Experts of a small language model.
Size: 8 layers, width 96, vocabulary 8192, 28.6M parameters.
Below are experts of layer 2 (counted from 0) of a mixture-of-experts language model. Rows are named gate (a neuron's input weights, with its number), up (a neuron's input weights, with its number), down (a neuron's output weights, with its number) and show model dimensions 0-95. Each number is 128 + 24 x the weight over its row's rms, rounded and kept within 0 to 255. Numbers have three digits each.
Before each expert's rows: a language model's description of what the expert responds to. This comes from a sample of Wikipedia text that the model never trained on.

# expert 47
What it handles: Verb endings -ed/-ing. Suffix pieces completing verbs and adjectives, mostly -ed, -d, -ing (surfaced, upgraded, terminating), also -n in Romanian and whole "moved".
gate1:104081139130156133133124105101122135095099144125099121146133095098134157144134133141143176106141132108136117137150122135133109108083131138116133130118147165115126097142156137095142135072169121121086096116149118161072178152142137145147162131146092094140159140096106124199145159148106120125
up1:146174119157117148149152175115129139144128141180113157153142143185129162107138121107073110132094126093125096153115137136146146161165104162140123133075134106139144148107110110154119125120113147142162149116106135102168087139113173121166088160118153126098132150128098147141110146132142104131
down1:143107091108144160115116134123150150136112109090097132088162140106127085137107166096152108098111087177128137141155123117144108110113152148109151127147166132117147088179161133148131165137113125096108115126074129156146131135129123106101127120147121109144138126105068171146174134164119100120
gate2:125134149100160082135103141179088111139131157141145124133108144127127131100120157130092167122133147137139110136115118169200096137148125147111160116115119156098118128108131085135175098154162169145133141141124159117161137110157116134152137120075170094118117147109065146144131133135140143125
up2:134142129129129180110111137118152121129147099146118142132087152128090129101133145090142114087084121102134123108101139072122107167133135153132122084086103139109129137167117126153084182135128103107168116147155119136146131144133120141093115123123143113172124098165140062114113110130087158135
down2:131124148141129137147119133168105126117147140169117087147127113116096132102128162165112117139120103131153100168096148135137143132138149091154122156158097105140178103130153104147147131117155136124140157098113153131120145102085162160136127173158134165115162120077113115096066158143131174111
gate3:114132145138115132117151124172104107067119143184137157140131110171119136125140153114089125129154107111125121121130105184117171138083137130109147144140130167120132125098160115112105146152119157123147135108077114091147122103086132141119169161123119116136093098130088129126161108061129117134
up3:117120142135145117174125079151128148112170127116149130100118110133085116124126179116109114116159144143134106125138090156088148146108139148100166110128120152162151105061129142106081135134109174111126097126144146120124105106113086094142100161155141108113179097134089141111154138122110122144
down3:118143142102113151100149136105125107151094136160112131183080119151075139092095161111093133156134113144124127113099120117092133091136148149104105158176115098151107101100126123113155097093139164168142127156100148119136128111118125149127136106081129149114140094122092128119108138114183147103

# expert 29
What it handles: Commas after names. Commas right after a name or noun phrase, as in people's names, places and organisations (Sam Bird, / St. Gallen, / the historian John Dickson,).
gate0:168095109124119106131127104160159124139126112111094099128170113159128087157085121117136162087165137167123132102145067125124138144143093098095110156078138135141161139138113126134112129128196131140118156119142145105122121162106104124137149099119153132120097127108082121121127129127149136071
up0:136106130134086146164132117124128124144126169159112106126129134163143119127132147090111181094118133188088131124113120111113151088111170091126095132089112171125127085119100084103128110114112162159095109121119152134120130127116128150145159101132152128143125141120112136126079113099160086180
down0:085119130138178106116150122140167122137147102110177166146116130075118135126178112171106119128134094112141103125110139137141121150129149146150128106180145104148130136115114138109148131125087098116163174146099106098162131141102122111146133131150112088139154183123166120104134091160127104096
gate1:121122143140071138106119112132083097122126099091049104165113151135116131118131105112131132139156119095138112128121141110104116155154100150133125115133127116132123168130151122164050128071144167061116156116151141119105119122125106134134102123141127147130122113133126128123124079097120107093
up1:144173155121142141118130100136106118113121087116049092163131107119116096132148099130104136117149114127126119123114164122161129102123096130118170172077161138135110149116161126167138120090121181111103124114118115078167119122121117131123135162119149150107143142150109111129181111126130149088
down1:148108155121128118149105181146100125138144121132106117120145131124105112130097117099177165141153155115131132133140119127124110105180140157140121160114099079118149081103106137126138109136122157172118124150160101141139104138162144112115113100082145035134069111130135128150125125151120121128
gate2:148103161135134118162096147141116160143100136133123092150137146118133103120099133132116142151156106117116159120143092138148138096135137169100145122108060094169100065158159096124146099114184111180132114142099109118098156132112141127120123100135104128121127127103110088138141166110118097152
up2:130125128121125138127117151111130114195156151125138146143114148126153119097159136142110145125147154100130145162096174191104171156121152120173111135149145119147130127168176079183139136102075127133064170128157117134139132146114145136130152150125091103126144125141124114114121109122123140120
down2:135134135105133126131146130155105156174114113125112142139132128158159091145136150092127137116160135154156133152099122148159143144140166134147168123104119069119105112160144114133108124126147107131102195097046157166121163131138128155113123142136130133094109133127103099137135080079109139136

# expert 12
What it handles: Clause-opening pronouns, connectives. Subject pronouns and clause-linking words starting a clause, such as that, he, it, which, who, but, This.
gate0:122149077170164132134111160121117137137100119125160127138136127105126150060177186157135124147097133107131153131133095135068161146130150102121104137100144169158129140112144137135107090135129116106113169133142145142079146104124113127118187118134138163105139126113090131112107157135112111131
up0:084147105139131134110115149114089119124159112112135092127125097089119123072150143151147100134101123134132139161114130155090162139122144100129078127116092125133128089157135143122154077138116119134106172134128104134079152100096168121107175127108142162125098144147140151130123189151105144118
down0:117110147143126112117130166100132146127103121103098138149119143116169127150112155090117112124133086134112105078111154132161088102120123128111160129161115150179113092142145107114121119133127126143181095153135093150115121127066107160148120138157117105067095114123130115083138097133166157106
gate1:169098086100145115110154098124134095134134104131111137146117130162153183120100151140122110105124148138127104127122158123104158117146128120151099080102146118094124155118168126170106157094149086144135177133142115121157104131120111137137133180144119097095139138117166169126057129138138142132
up1:146095107111127131133178088115156111130150113139139140119120138145121177098102151139104110088139152107117104127122137119116137103117131106107131070125148119127157150123140123163122168097132122156140200146171114109121083097166127139137156185164173101114141118132135149108091148134119122157
down1:118106176145104140124103175157162123166127128135133147148088116135111105112158063111145162148139095107144124151150148130107105171168146135122155179144117138128116082113129097120115111165122116110128064115137140132106161141102160099113132090129083140123121130120121117150137138145138094093
gate2:120158138109130134145136131114174139161113116143177121151133165151146123121120149156109143137186108092091135103104096139108083128125125120172100124113116161128174147124132119179119142082127102132147188110158162184121134114143171169140121105144124131146132124122127125100163127114125095126
up2:120101147129115099151139132136076151075138090118091137097139111118145113145147105087146163107081142151127083126132154114137154159142125091114156150110142094115119131132111103108103178158126129129130089134093114096110087138133086086125142119148133170109126119114104158153109158158130165140
down2:087128169116156137163139169143157103109139104141123121131097149128136138096153137196113098117169175130112110121102114139126140124168126138138083134150141130107099124111181107171120147185120161138158151132088121138109107119116155154130148116126091138140153110082115136141166127099123127144

# expert 57
What it handles: Digits in long numbers. Digits within large figures, decimals, coordinates and statistics after commas or periods, e.g. 13,4-37, 4.7-4%, 61:4-1.
gate4:156122107122097153133146125153105110148158143121139157114080144138118123136136070118105130168154162140088114160095116165131172159078126105104151106104115150151112139107169141147117135143107126099143098140097118153058131111142107184130091119135142127138117145088128130129095108133144147109
up4:163133143143086135103123113157099147108158117135106113122119101124115116163099129119123066132141131166089145110110136155120142122166143133099128148113090136145114128111154105084111117100150084132153111082125103155103105086105120155056085131109128145141163160085108119152112123136130120136
down4:095134136112103130145131148119093101095129127125129117089120137161137091150094159111110098132182089156110128112107166087123157092132128125088076155158139142151135112157130141171095168128141112117139144122132126111147133090120102088089125141093115172124096107099116151136162116136116149092
gate5:128151150086126113143123174129142134118139159137113085161135124152157126073194101106128140131122135156109116084126081115100117151107158091109122096113121132114131101117080147099121177137149123157112126137133111171105145102114133143113145085154125112125135175153114100104103158159147122119
up5:105145161141144149103126130146117135171103141140147123109136130174131133172109090109098138116115150106142128125111148157143091110133106100167097138146138086128176132160175125139150091162112123134106117161120148073124114130156139123102129147090153139111162088078121125118179092116113118155
down5:139091150164150155125097129143091176148157125137115074162101159171135117162153128114145187144102142137138137136137144089104132141110101164131121168115159106127160145198116150115128090095112132148102112123101130121122162128147155149142123145140139126132117109108129180125162124120102131142
gate6:092126133098109072148144106127141139092126146119119126101113129161127151132071099126119184141097163125102151158071097110113132132161114115155142076138127146125132137170115144178093157147169100136134112172143147157154126137135127111139127162175167108119139113139125112120115146129107135127
up6:101141154086115100122154108128137124092111157124129107113095126177122143123101093142149153155093154134085155153090099091089158118160102109187144094129110134143119122166122149153115159133155100145140137164145142143160130145121146113152107154170157122127151097150117082125127142143121149099
down6:113130102151059158115152126094165121118142136143164133082149138122161134112139169123106118133166142138153110147132155138107106168128106141126144161062151121163149104079106180108121147122114112141140141103129155139127143074118093101151122126135136122156114160135147120117132104107145171108

# expert 11
What it handles: Table cell openers. The blank space starting a wiki-table cell just after a pipe, before numbers like 2, 35.66 or 0–2, in sports and election tables.
gate0:135152142092117136129126087102137136105073149093121107138186167125084102119138140126165111159143113122105131109109149126138117149100193108132109135152112133142131162101127153121124162141094116136128131139153164111139108119087150177102179125113116114152102168140128140092131146144151081140
up0:072108129160134144095114111119131127080100114098102159077160119146085118119169151137168127163124141081106127126155120159104135105150134108125136134142126078115116132118130130133144086169118102101093115130158165149095143122114122170112155112150129114160068098131118132153118120141117137144
down0:147112128131178104110128110105093154153164099101129149125120123125167126136144144152185121089160107173140107096102129163094123056127130134124127113104115109159106162167126111108145133163125104126149133098144146107150161073120157128159146148135095088145131105139134143151115105131123139107
gate1:062125135134097141104089132121135128162142109104157101138116096150161153125121153120115115115143116123140131141106120141134074153095134124191084124190133105162125117119162137165096150096149146105114137136124132170148121144130110124141095112158114125149127085135121070128139122159103148096
up1:085143121168099097120125114103172175152133104122130082172080131145149129137086149106119150123141154126144130099084143120135089141112116116142102146126107122123069101155124121148138131067117134139118115101140144138157144140138140135160123111122143134139120049144090096157120125122143117137
down1:144169165126130105158170144134129131074115146151082171108132138117099121114164159122166121103140158156136122116113163129115121090174079148124137121124084172128109132113158091129117123105126146133122077141070144110123108077130132145133132124121131127095092096140107140121136114129100095123
gate2:138146164124142143154117197142115093119111156127127125159112120170141108113109128128113125169172164098123122095155124151084156104128100151167103117103146115107118117127122130127156143110127133117089106153183126156147137107100159126106139102142127158113154144065135088146128093112104094148
up2:110103101125148102091110083115128142154141112153132085130134139111128122140156113145144110110103079156157129149098114116171091159125145113108164150144095119162131148132129151112077116157146095127159151128067122115103142143163106106148115173122096124133163104143126161148143163158165147115
down2:151131136122148162104191065154152130181104126103126104150148100152123107092126129084133171113122145128140119082136139114103121138177106144119095147122156151111154120119119136131087095111101128157144070157118138167147177131125142124144142141140122145140144119122137139111097100161145153124

# expert 30
What it handles: Quantifiers and ordinals. Determiner-like quantity words after the or a, such as one, two, all, other, most, first, some, and teen.
gate1:103109137116125157110138122134094092123109147085069156141117104135118096142107146153084179119113127100096078131134121150137139130121096146129111089103132116119140132141132134146126137070106146126088137169142133130152113115125140137084165061126113129152062129151127140099112154141140116140
up1:140090092125159113147082121166121134163121144141155135114108136147162152102139134097183122110110136130130106125098162123112178144114186089122121167112110137119131123103106128145100128157096137112139095087166103078124133143118152143116149142114126105174094183124111103142122124114099140137
down1:124109141099146108113123150093096132060103165187128090138101121150121095124150161120116153130152144125158097118154123144134117126107135119133159148153098113174135125138140104093157111187152085131127156130150118145148081116127126151113141111153112179131111155108097156144154137147102143121
gate2:164139069117136147129136103147111163103125123115103134158112134125152185110115148084120084139105117110146123132103143123113136085110094102134130156113147133161102161131124073140073127115156108099167093128155129096134145095132166122143147152124143129158132140149156089171115108115151119154
up2:122132096116130175130095120108107125105140120132079158127103151137124165113108112060127100111119115120144159131117143118111195127101127159134115155138099082142089151137132101133118155160149120100146107117149120104119160122101158109124121093138127138166112133155144074126136084137140154077
down2:096158141129108133135111158116139124116152110112129144118140121092142118142134099111143160117132114116130146101114149124089116100154088087117157158084111113129103144112148127173109097128159127175116084116116104094105137149104105131138162121106154135142171120187150101085173098119161113076
gate3:148134130067154156177128129127095099140112153116120177097103129120154148140122140102123144141140097114143127114103120123127120110096091089142110098142090096106149121138141121133146162095114121129101170130165112124103159128135151127157122103123118075118145109178159112073091161100095123132
up3:130136175063162156159113174100118095133117149089108148119110124111133134146087120151131101137147130118114138133096085104135120102112105110142099109120065093097120106132124083136151126112152123117146101116193129129131127142132140163152129147127135112129122110193118118147080118126150109129
down3:085129151094103074102110144163114157127152130152081134169112135093120139134139103113166123080130128111115133118090111136161135096141166144137152143126141164130139131121173116113100092106125145106128116125161117090120134133098098112119160104121120131136156104090170188149146125168145109136

# expert 41
What it handles: Sentence-ending periods. Full stops ending prose sentences, including ")." and quoted endings, usually before a new sentence or line break.
gate0:126155127135148113154123115145148078091140160112156103168132093080108092160105112118116135153174134153141132118078101165129130109132130111119178135108081104086136126153112133100144125094096108124122177135156186108136119103122115145129118107093086113127106154114126144107130132122154114149
up0:111130129157122167093097097094079173105141119134132118136150119129129123142138135114132115135117139143061123087132137175133144165131110113094126139169118159127178122138143139138137098077126140107155132070118116148077149143124166150118105104129112152126144145090110128130171153099163150131
down0:132104117124119141152147151158110157146118122154110144135136116156087107081113160157173131139132106116154125143185130121112155101138140147159122162165158149132132096151104103103153124172174108104092121148103100091154157159110100145128133080153138160098124093126140111082134139162120127129
gate1:137126136139122137167156115100125110137144123112121140075124124098127121139149134109127136123132150105123089146158094098109119151148159130160150201095140138147148111126108143123132156131101168182139091104119135132134084080098139122101160124101186116113146137152157164148159118084116103151
up1:114156109121144145109093129152145162112107139127151123168123130146139150100136143155125108148137126155116135099101120138136130118099096123097079087140104123104085130149124114156124113112111081095100149130139090116133152190154120119167094148157067150136120112095114098122083131164146162097
down1:135130176120119130081171118111141123128135106111144163114134107145103126163162119146125156100150145092139124150185135120138170131104165164127144144137135134081154125143148141090150131114128199118092136125143144143133105127112129140115147105151177080140155118137144122091166138173133164147
gate2:136136137116076106128108142126136162118134118156137118115166110129152167140159107097142135125161111162136176155092148143125133155129118055116164129157166106086120095107122099172160109121115160102102108106107104117085148109102124155122157126122157101157105100118148124135132101104102146143
up2:144119110158150148131134117118088108133115151084101111127129133124116111121119162163095137115109149076165091114120119142101145097132127198137109109103127153190122134134144160076083144145133129154152145152126152115133109171140152154112144133125120151107178125152116133148109145151159125177
down2:137109121140124125123115145122122096112126119140114114128088181132111102132105149160132089092100127141140086149168121134134125133122150152139080160090117170119132157108125110112129129105147117100139149175140182119185115162141074110139127111143063141131080163124100138128140130108128110100

# expert 55
What it handles: Capital initial letters. Single capital letters starting a split name or word, such as S in Sox and Stonington, B in Brydges, and table abbreviations.
gate1:127140156165132112134132131112134140150102113143103124124076156112152124102112119152146135087095113068172146154130146133120186150120151102146153156134146125128130121148125143105145133094162167163124160133127131103131163127122107173146128090130129108141099097136076094138114142160098073105
up1:142127168113136063112113172118120122138124117168082127125088127068144157110135162124128160139106110096158156121150151104131183157122128122137125161128094129143144121158139158119163145095145138127124139162087166127082165121131097112116122085133141101122115168107124123130142151152151119112
down1:122091132153168102126129134119154130160118107127121188119118126148125076090191102114129092102124106157120156149122171098123137147121120136123078128092118096145118132142080105126120110158127133124110110135123143126102113117144090109164130166090136166154102113152123156119138161136073148119
gate2:147094157160114136124120137126155152117105125147132133123110168083133102106097104156124089100145123137158132090121096131134164115127148139127122137187180188172070137138154130112108121100164092111138107135120155134154104085085153145088122122136115130126149141132104129127140160152149133151
up2:106148121118146112128118109140113078140171110128143115116113060148113131142161121117111106135112132132086147128131125124127128158114125162138134132092091090115155108081113125141171138164104156154118146141142132153090156151147103115156136181157139110145092108126131135064167116097082117142
down2:142138155124148135117126151117102125145086122132104105124116139180143133139118109119173178139150138139152111131116145125137140102084118116120137163051084105108131096150114140174153120137089146139114164135093110125134135185088116095120140092143129114115111124136132090134113140063146144143
gate3:120144110116124119112116092166151157108093128127157157086128103070125106104135101127126103186133118111156088106121136132143113121100089169142124119100125147188108104122120135130131093104106123132149114140117168107145099120147162135148113130179175127124142123148121140193109113154144099134
up3:145180140138164119150108124099114100148143168136118143137116129116106137118124128192098110144107130130144159096125146116100128116128164099142110107133145131156117139124118105133143146134079102088114148120096135106167068142106145100122087130152125131120166173137102168168147144110175102167
down3:107175145137153133121102138095118098116130124120184095155125107172141128133119078153138141110100119148115156139118101088128117130086116146086160156146132110116162134111099118120146131136140156111120192150147146121148147138169107128101076147179126171108141161118142159122123139113092116115

# expert 56
What it handles: The preposition of. Mostly the word of after nouns like part, one, Department, School, with some at, near, above, within.
gate0:154156163118158112122146097137132127147154086145099130146105121132114132132117124112094114084108133129159090126097175121159175149117136176089103086089103139143127102126134123105156123175114142137145138136129152119091111122149100113090094120075169115190142139114144134115141145134110111111
up0:144137118159122116111128156109167144152132114166095117106166092121148185109148132117116089119109121121162146125090102104126165102126144127147139118073138127128135085116110139160140090151122137118106127077094177109110095112106095109113112175132095122120113093119174138125155138124119123170
down0:138169153094113125115106148119127124144147158135128145107138103120154132091142154149113111146117101105098136115116108109104072141100104066180141137131140154116121144095104143122130145090135127144098094149148103092159137157119143201168120077156110142120116106133112078110135145136134122130
gate1:141134117148118109119155111135152105103113142150172131172170116103168136096121118110141129125150136078104098166120065136133119140108133151151137155116121106149105150106132158150135163102119115088161147072107102104114150132165126108164143176145123151087158153105105125140138103125134127165
up1:145145141093127125113145117131159140156115106104119157120100147116164151105099151127132148091088092104158156146153157106106096115128182107111142142150131102120139127143135088140166141118081153155161130162148115123133144155081088196110137110100154115123107132152126121142116180096139137141
down1:114116138078142077078138148140102108165117109118089137134134115148119134155150137115138126098122170135085164133099134143118126099140070096141131117110155130140101138146128136130137168163129117119130131175091142110112107156106113158108133120122082129192084116142100127135131106133154077107
gate2:137126169117104138153165129132117141117108114126172166140133130124153187121121106118125134114134123116147140115121146110102167077154151168143162148088128134135122179106128115125098124150149135120106161121140141146103131110121083104088151153126101105135145134123069110097111096108106205138
up2:153113078152161107115071118108125121147161084130063117145137123139136106147139133154126102141132124119116148122130124146153110138120103119085119125145153104119148087156147127131140146139116105129157093103133150100149097154127152133172093117114151113088119119155137172177130134156160066100
down2:095083156131129115141099129113171134105120153121167094084122123089161129126109131166137126101115099150127113143134128115102146131080118127145125140124092181121116134158163095150106071131114132123147154140163121125135140152096123161158101187163110122118141120149124122113113165117108077162

# expert 16
What it handles: -in/-on/-en syllables. Pieces in, on, en, un and the word in, inside words and names, e.g. iron, Actinopterygii, father-in-law, Shiwen, ruins.
gate1:116090120113137142146121165140103065138082132099140164135116101138118159155126124151085119172096144129065082145128160123124100096107119153105108149157130159128141107159111082132153125114133119116116131157151157107128113109132129125110111133150148101134134106121118160117143174095142149070
up1:139149159151141145119142056098161190158153129156117118154124119099134111136120128110176163095167105143177164133138107148109159164146137110142170090134100087145120147081124156142099140140104117125133125115113127156122141152129125125127153114133122124117124134139125095113099079156128103157
down1:127151121108137132127171157105113142075117129103110145146153148128124107078137137114107095124162140106106161128137095135130121123188154152155140110122135132133100169153092111125164109136113134128102148157140147114122092131126167116129087107143198178099151101146094162139128092103146116126
gate2:110114150090132170142136140178138136117119104096130154097105115102102164111126153118148158142103119094137137176114127131101121108123121130093140119154078152084085130156097115133172147119149117105089159113143137129143139124147112102171132122091117140128152117096095085133141132091119187150
up2:108174130149123146148165141129146142092156107172133101160171137091110143128130134127143148117129128130106169097174098071090129136154123142132110085100103136155145077119136113108144144144129119120099122106070084130132106144107129084108107160147090124145144115145141134101106108148137101149
down2:161124133147126090121140135130138149189107130116115112170125141120129127140136122133143135134100144110127113203091132122100094157129100124098122124136086114094100084051119117151118176135113115144151142147134140150139142151095122150122144128143149087144134146121105110156105137101086181146
gate3:107112176123124131105113091118104136138147095138123154120114166133091098154133129109155122113147186137095107123099118124137168130103131093151099132168126153116116097122132144098170093119117141122137110117100122158108119109091128166106106121135165073123097144121203127147152165127152147115
up3:156132113116077144152134151144141136143110124130132106130154084079118139119126148164103111099119092108110126129145107116096092120149113167135126117080174134143129127108124092126056145152159111181134129115114081089131140116159099106129129116136100168142158130123077149119139099142110120148
down3:151131105129188075138130169118132153103110123138131103133135169139140132171102104088138177114167137134119114135132080141145134131126151146140160132126091149129166152165136163090077138142120125092099176109146135143112141121128122134082090165123135131128113147111118131091123143139171151147

# expert 22
What it handles: Final year digits. Last digit of years and other numbers after earlier digits, e.g. 1989, 2018, 1979–80, in dates, tables and coordinates.
gate4:125112150129114147174104144119108155150155104100105091105124141131100121075129134139125137083095135122081143126146115077161143138156108151175162097102140149115095126124132119106108112169140143163141131115112122121151142118128121142104172096180137104117079116109193119109125114142116126104
up4:137083135114135146154117148111119144141154079110147132127146143141149132110151144124104108110093141139105107133098130098167154138102119140131133144096143149142117177167131143118112120152118149128154109131158092114120090168142138113148107058186131126131106165089131081116161077141106094137
down4:134092190094147134111121112132086105120137137144119157113132168159108122119137093095117124114122134119125106105127120106143163174133168123097100155149142175135150167123126109148120095152104140133162169100135081104138109106100112128093110110137156128133084120154092130181135135115082124136
gate5:144084175133134170118159132143123100128113102110157090111179149149165138141178144118086147120126102136124118144145129153111155116117109128112134074130122161146159129110099114097144138114094126161128153124139126153123157144154125124104132086138120110108135160126100106182128062134175134123
up5:081162108136116089145123102127128123098136147149092089140164134096093128164133144129133146175163130125139191151175118127148089138126151132106132162122139140123119103121162146141130118090100148146100123153116071150072125142184154122130114134136092096145118115123145120144108114118107148105
down5:127145094136122090135151093136118100054153152129098104152155162126082129127122107103151114172146123116138133154142111129141137157099140119139160138139132135151114093105168148119158104111126157155140108144116098115082133144168139069118103178134097114121137129086134147138146093148104097125
gate6:105146130131116172163126154088110147153166144136114113118122140141171152124115188142129169140106143152124133130096161148144166132112122119126084195094077121118141111138130123127118138115152126134158160171143092134106119128142184137145120137083109170136109107142088145141146136143106143110
up6:100185139145133134131140124096111116098105106127105157112136128146171185146118155117155175157118116160162158113104153098094154128111179133153116129112113088133118127079144110119131105112133141149128144126140113137114069099111146104148166142134138168110134118089106144075123130138154136106
down6:135142129091160127119107121103145147148122185123108159113132121114145101053163166143138128157120156125134145110144144148142120086159152128145101126126143166171145144139110124109118115143089132157089113121122104105102154097130112111074102132132135128164099144126164151129155157124187147099

# expert 27
What it handles: Year digits. Single digits inside four-digit years, especially the decade digit after 19 or 20, in dates and lists, e.g. 19-4-7, 19-6-1.
gate0:130132167109141132155148116100092105143091155149162155178144115128142157149079147162149164139129148165140120123133112163095129137134159112116144108118133105111095130130113052115150155113163131114076169175141142143110153108108101111142126150130129146083132170133124124094144117122113137118
up0:110137143144157132145119098146124101123116131163167134155137120088151129128104151162126144121145150144090107088117105157084127164158136137116118105136108099129083125126152098155144107155153151096122147135094149165107131116104128110078153142148097153119115165147139171143197157171102132130
down0:058159127153103117166161151134152134169097151142179150153165113118151139106070128109145127120158144134144132129115103159074136134125137125113122101138162163136138135138135106134117158120149135133125143177110116185119136133106127176123124116101108152138090160148127097153095133131092121121
gate1:124123131146139137146150113117119176142095140138123145125093100113137154140097128106090134153126099147111114153093068104133132173137124184100094095135117140150110093129130131103141162167141097100103149186175126111124105167152140127136128142137095174162124124115144123130130096102086144112
up1:159070148117121153122122136101139092098126176156095090091131126102097142102118135065125099107110109143100143107159098118174114122095125142102132129128061126106128157137145140135125151131143119123121174161151140131112187126111112162151103151136152123129122107144136122148132138108132163094
down1:127125157131127137130092114105167149153142142166128174122095102130164136123121105096117109100118173134090135109091090082127143152095152136084148092115101138146130121147094163114122167130118138128112143167136074119147127157155147155145108130130118179148117128115170150144113116102089100147
gate2:093119117101155163129149166156124136161145108131114145132143103173138103115117121109111160118149118110112117162097143164086111165151126129090125106109123170148172133154128136149147145142100187132129127090107127162109121128080121115159150121091157100125082114122126114130182155093133130159
up2:115136137079153158154164172148096141153151117144102132121127081131132119119112116123120138122152146126120120156109130152096106128147137123089107117110143176167178128131125158153152132177132169140122133105112126154116119121071126135147156087085174108124086106117127110131153130085150142171
down2:116121172171124136128118127134187129134122123155111136156157130125138119175141127123104086153188148122094151079134146094149168118123141128135127091142120109087092127157137149137106151121135121157109144144152107107101147146176128115123191152105126100111135184108142132119099124158149129105

# expert 33
What it handles: Table space, ri pieces. The space after a pipe in medal tables before a year, plus pieces like ri, bi, bar and family nouns such as son, children, father.
gate1:101065173136103101146144098111169121134089153147123179106109129102113132141167157176160145135121149129125174129059143139127161132101121136109103144139158146154164109125135116136169123153109131141105129128118108100125142131120134096133152153090130159117140128115122136118123123082092145090
up1:115122101114157104122154094149114115121151181170128118149096106154107108161103150103115146111150114159115101119155081083119140123101154141118145136107162119133155139113148134117118138133145089131081127087084134124127165125143119124160137099115137181156143117106188117088130102149109122167
down1:125124115135180080184106143144126118123103126099135113128065128129125116092120136162121109091132112158074119115112104159099144098134145089124131120166095147111151094135097134101134127140145095130139129136130110133127135123086147121079148171145126093133148091100086113104116111133109174144
gate2:127108175122109188148115197117134145161122180093148150177108129095139173107123102168127132115088119138156126156138116128120107123111089133111132140123119150153126154117127133090102144113140139147093144121136155141075158162154138129133135136093111129137080120152093144112132158136121135160
up2:117138134132094178126127130128116117154085143085155107144127152091127142132115111171110147132152109140146120162139125154135109135135105120134138157129163131151117119131136094101076091083146141165154140097115157156096144116120103159157123132084088141192099118135081148137105117179116133133
down2:129121146114120118140115129127170167107104085119097115146104112128084149106122121099139101115101174126139108107110091130117098122139097061129119100148128113127138131149091125156094157132120129164110155094141127104134132121128097122127113146121131107133083133086126159052131116136169137188
gate3:096115122098142154103105150142111124130177181113153114136085140087154134113119110122119155118131152129108090161158129143149118104120114110141142127087106170142120118135081105119169177160119118127114122164138170114147120147085173129167122128150104089103132116171134157162100106131130128149
up3:142136125121158106180099157112098135154124101142145162147097092164134134139135171156069109126138128143146136147090135114123122121132107152165110115100100132136150127151093133134191092156126130149096170114105118119159142154158140125129135147043130119123148119103120114125134113092119100130
down3:175141148147122132123174119146108146116127163132154115115174096136125146094105141121153176129124109117103138113126141135149126148166159095074124112141092096132146172143128153098108111060097140101105099109137107109116127180115154117106113121105157139138151136150127126163120145138147170087